config.toml
experts_per_token = 2
d_expert = 64
balance_bias = false
lr_router = 0.000628
norm_eps = 1e-05
tie_embeddings = false
optimizer = "adamw"
beta1 = 0.9
seq_len = 256
train_tokens = 289800000
Below are experts of layer 7 (counted from 0) of a mixture-of-experts language model. Rows are named gate (a neuron's input weights, with its number), up (a neuron's input weights, with its number), down (a neuron's output weights, with its number) and show model dimensions 0-127. Each number is 128 + 24 x the weight over its row's rms, rounded and kept within 0 to 255. Numbers have three digits each.
Before each expert's rows: "mostly gets" lists some tokens that are sent to it at least half of the time; "comes before" lists some tokens at least twice as common just after its tokens as in all text. This comes from a sample of Wikipedia text that the model never trained on. Tokens count by the router's weight.

# expert 13
mostly gets: " and", "ated", "ations", "ted", "rated", "bility"
comes before: " to", " the", " in", " that", " and", " a"
gate0:161126159142119133132128149140144132143111124129121127130110170128119110120138098057117112151127155145120144111207131112128132142117088097115143114117128106122135126135117123139132165148126105134149120169145121153115137145121089129071136127156075150136126104123166158122117110104137137154130127121100100131120153134134159159120115148149130129112162129123118110159131139131114120139119
up0:152112134157079121101126142102133132143128127149102142143117173129174089108104075089112134154136160152106120141193123103117114121115125116113122106104110113139165105122125132132135133128147111097143145172129154152123147150091112142090133110156133151141170132117164175159126109134121072145111090118121135131126115139143132123123110123117134138112134124122084132143129115152107133125116
down0:082136157120136129111156096122118113182127144147074141081130123124129092121125122146098144147100162151162113113134110117081061091093150126101131115138124150123140098130153138103124148148167131186167094098155099124113119144149120138142150091108131115142120123122156141158161085102119154201119095151098129165079127106109128143090116104127129111106095149126131147143150109099121117095103

# expert 26
mostly gets: " by", " with", " for", " to", " from", " during"
comes before: " the", " a", " be", " his", " an", " her"
gate0:132163113165140102174167096102126113113133124124129114094112120158089122132080196117125154139130126131080113131132146074181152121141151125147105112103118179115096132120131166138140126136167125109152107098108128130135117116127145135094133081123083187131148141122152131141118131132125111161097156137154085128156143125135138099148154108136131122130130104099097134150144161126171175069144
up0:099120113178129106163132131129127131140175150111139133109125087165138121126074170147126178124135135134094108140127133119206124104131144116196119104086070154136112139107134143136120094114193120075121121142099118148126116125148158145125146063116101175175137153122133160151123131152163142139127140140143101143146130143137139108121130124137145103087155140118117102148097146144159171116111
down0:152088145131081093133141135168054160115116111148116101105159158164122158111089159102122158134108103121128151077147133118161109118102175169132126144127160152125122130104135162124134163131112091122078103108161119130108125143130162127115205121085129140111128156135148132114120118146155159162080119147076147150107131147158104127162115075103141159149154140119092139131093109120126138121103

# expert 24
mostly gets: " of", " among", " near", " under", " around", " at"
comes before: " the", " a", " his", " its", " their", " this"
gate0:117139155088149157098122112131139128136114163098140121138137104108152115104095156153135187109128108137117123087108136137151132186103098120112154154103095120091120123086105128123128126119127114151124132123096157101174122121142160081125134110175132110118141143142122120099083108138137145105143126127142165081119114172127149145123144134131119134080127113150133157125082144093140084168143
up0:135130096127091136134152140129118212086133109131092132121128118130102141124168117126150133121134195145134139153157155168162148097135144154141121128143151149163157080097136124141155135104123118137142138149069163111143121099122135127113135138144131108126165097159088112150130147150094116074120152125109049152102102155132182106109126084113141146108122075108143116140134129097128169101125
down0:110079164124101135144106100148113176126125126150129142145144149103108129104140103112158124132098175106111109111150139087144142086118091119146118088156148121112154129163143106150106124111195121151117126168123134130142126136127133182129141135201120113132138133087128128100110136142131117130135157122119123132120137115147166131161100113126112165096164088147088098102140142134160139110110

# expert 19
mostly gets: " York", " States", " China", " France", " England", " Japan"
comes before: " |", ",", "–", "\n", ".", ")"
gate0:096161152135097131154105090181120108102096100126105123110159151159139143161147119099120128136096119130165110118121121136114133158094124166119132150084132147158125130147138110117122149149104133205178091112152153139141105139104140105114150135113136134128116156144155089135120115118061077096118162124158098075166131105108131118124134108111142141146120117125089163123148117138120100168091
up0:117130093138095142123119091181136168092113107154113116132131145144125125145170162112129151137124121093123086137127109180109171118097112181113143139113118165142110133142127119158128102149087104154176095134189112133159121144128126111099172149118144143092088137135112096126141095123069106123116168099123113101146136119094141125112133125085142125164135101132091144121161110145137108178107
down0:110131151172141126129105112097088105126142107086101171133134143148108121101142147161164126153113116160122113108118142115090180143126111141102105136144143126142092129125171161153139140141131138159104107113115158098091123138105141126094103126122103167067137156115129109155123121096150137138143149164107075117098132144152134098147139154167181139130149114137133096116105122160100180116163

# expert 25
mostly gets: "ation", "ical", "tion", "ial", "ious", "sion"
comes before: ",", " of", " and", " in", " (", "\""
gate0:109128130138119132126063153125127106154119127152122100093151116118130125114108100129136097114134082093111138124131125139125129159104095133161122135145114117157120090090092140100119139177136088167147109107141120122123173129133155120153160115112107098168132159154107164116143132136155165100126136141131156141127151169117158132095113132100081129113154096128110156133175120073138104107116
up0:087137149085118144117116122161125097135140109121146091105146133111162131096135136128085106116115121107113142135120125123117134109147126178120119104121132118150092136115116136111141085136131108173130062131144116096099100090118148123130171118093083103117125107160146146121191124212143116117097154146135133155141122132142171161127166074122124093179130192099118143154114138104141150126130
down0:122143119114142129157103133143086112075151145093134164158131128165091125122114153115080141074114110121085142163107099120133092144126115123104124123138085093142145138146095170143135127116147122137164143125154173141125146149109136161161145138149167096115168129097145143124116138111101124100113118131117107127103087111112163170180154097123135134163196095121122107140100133138127106089149

# expert 15
mostly gets: " They", " However", "\".", ".\"", " This", " These"
comes before: "\n", " was", " The", " of", ",", " is"
gate0:098127110118088116129130133106121145120158100143126138108108138149142123090166163116166157112098105141147114135113116112091086096143176113168120148124169126095121112115147146121136107132169124121109151111116094170139126092118159095137177148081132147134114187164107121137134133120080107078147155118130134108080171156159082080103119076147126123122124119111152135134153168140111160144148
up0:086113143124092081135152141124120148110151128109153154108127140140173178118183155121111161122109110114143123162121103118093096112145141120133133143114177134109133116137124160112128094113174116128116145115121125139129104110130157091137153151116127189137121156155101159172119129138050135104124127154120153127079146144131105095119140073111181116127128115111115122120128168139112130154109
down0:157122171127136125126166153161105137131111113111148148149146142132146153138147126092150139126132074121131125159132080114136125089114132142134058076145088092142120164128104096140109174140123124133122121144139074139121156172098133177132103113123146108141082130100150101128142084118121179160154165138114089146096142097120123141108118124130178132129088139138138139166088115139142097116165

# expert 16
mostly gets: "=", "---|---|---|---|", " •", "|---|", "|", " Coordinates"
comes before: " ", " List", ":", " A", " \"", " Total"
gate0:102091142145128121119094121127132069122193119161126122131170121146120112068115169101105171094145149124129159138087115129108103177121135115126122107144116117138111125144171154122144093117132149128122139100123131132134144097077132098142105092130102133155083170159122122154172112126174113107139180133131102136181135124142120136105129132142145112077194140152182129112121129087185142122136
up0:149133115149141147121140181116135102146104111125123121098135111124170180139136105151146086149128136131118110119146137126152136134123144157109086141132158098085121128120144145153148161125113091131148148152127112120071114130158099126127188175118143116115146110110105122120115134112124118136117113118156076091154126133116132125112127113100120115160113123089114149082182115156083110139126
down0:144139110158141101107157115134086135119147130144115136111148102159137121106138147142095169126111105095125094171126101168124112086159143149103132135153101107120154109115106089101147131145145139130187058142137073110163137162179122190191136117128090116131180118124122125146100134131140141094122103125107109092084111118142141154190137159124139119159054141121130174143131104111116091164106

# expert 8
mostly gets: "==", "---|---|---|---|", " ==", "|---|---|", "=", "|---|"
comes before: "\n", ":", "==", "-", "The", "==="
gate0:083127110127112141118178116154140136090071119105121092133094145079171150138102077104167150149179169134173150138115131120148141165140115126134118144115129127121119159154148112169133149088141118129119120143087143140111113126140115115129091137129137129121101090115142103116103096150148176115164106064154083143160126142126125092105106120084140156150139118163123135125129147162137175165135
up0:107131137098131137173159142162150175103098121144111108092150167121140145138151114092159165153143122155134117172122181160137164154141144113130137157140145111136114113095149141117161130146141122127151108144140125099119160149125156080087120166142130109102166121112120102161124144160163121117175090121129067101147124120098128105115120133116133188178092140154144138154118148128099128133098
down0:162134120121093128151192107135122147135086153166156122104153137109129146140094186125102110111123151119100140129151125081086191115084168123092147089120142113161159119152080095126142127109158082135117139097120172161123113132116081095132138151100124118097151136114131114167125125088118144107100087140126187101148134131170116128108118098139132132151148147094148156122111090133126125119109

# expert 28
mostly gets: "の", " Ltd", "ง", "\n", " Limited", " Pol"
comes before: "-", "\n", "|", "%", "The", " m"
gate0:141170140118121082127100108159134139136146122104128135158108157152150109175131131137115131145086080150139127109131124115115161137116102124088167087124139106107123088158150122083123080161100133143099114127106129139148123139132155093136130123121112118130132141145109129140139141122158164136099122102143148105133110117119148126093142183141149138097098133180111142122083144147144098129093
up0:131165132111115107152156127134138137131149107154144132137104114148123164142065098117102106156107142117148132124139137134125165089124152133061098136093131104089101108177112152126117145132073126164127115128129134147143120119108134137120084145107117085068118128176089138143083157150127126149109171131134148113138137104131116093159151162164110103153131134150081127090142122107127120145124
down0:151110169126146132132107105158093128108129141110143127115126132136146149136124120093157138104105156134159071140143098152113129128140137091077166150137164124133070133150150150136169115096153114090120160134126117133145142134150129118123119166166131096122125163137128141115153095110148153102135101151114183111117116127092081107136130140161129101136141167119159115125106152149091147109116

# expert 21
mostly gets: "°", "″", "′", "^{", " −", "−"
comes before: "0", "9", "2", "1", "6", "5"
gate0:119116094156128118149122138162114086143148113123149151153104163130087131106117161120127139147097162133125153127136103115145124123145140123064130143120112074113071153118153092076168118169111199131123138125132131149122164082113139092102109141157121121133134160148136104127160121125130134126147143117127118144123120151135105101146131174146116148149111126112158136145139113104142118116104
up0:118154115159126113157094084133128136117135114122152133123128156136098082118106166083105141134103133146129111076160114112149118135091079114073126169154125134146080129132142107148161116181118152137151125115142107099141152130121129078137117120135113092106147172176161117108126110121132107145161163158134156131110147119127148137138146132141090159115143133109119145170106128097118111094107
down0:113107107169131112172093138140150151136141117124161105157145162152101087146161125104121141115149139114140080123105129134126125121142095114127134140124123095144098117096171152143161101133170130147138110094161164136138098133140134146123160126159150169129100144163131101138146101137155167117109126122109150119142097110147091153134136100144117151133137156127107165139096105122090161132094

# expert 31
mostly gets: " mm", " kg", " minutes", " lb", "⁄", "})"
comes before: " |", "0", ".", "5", "3", ";"
gate0:104129082139138155112141107116131121139134127137148114102123119123173133142155145115132143131114099115124171139155082137102111097118117125130125141080094133129128151131104123129140155193140129141131097160149100133162128095185133133123128098154145110136097174146169106140121117172167146155162083120078136071131134103112124148126119168146144138115128140104099116095088155074119133151135
up0:122143095130104173120112103080139134148121151108131131104121111134172124128108167121137149155108089106125111145155081123133100113159134130105104123084108104125140134160119109140142126163135123122111106132124109121150127126182137140129145123160169087113122150166174111156097105151140111132160113100093128095127127130132129118166153165132167156096116159085088122106115138102111141137086
down0:147135106108150126128110071082075124145118087147115101148160116104134135113082098143113125093097092155112082114123125098117144133108122127169127159122114130134113103103098132085111160104166128089124110136109084134178109141103152133121106164170169145118158170110117119152137123137125146185121106123136118159109131171138090186132126179099116130125135148129151117148113146114132159095110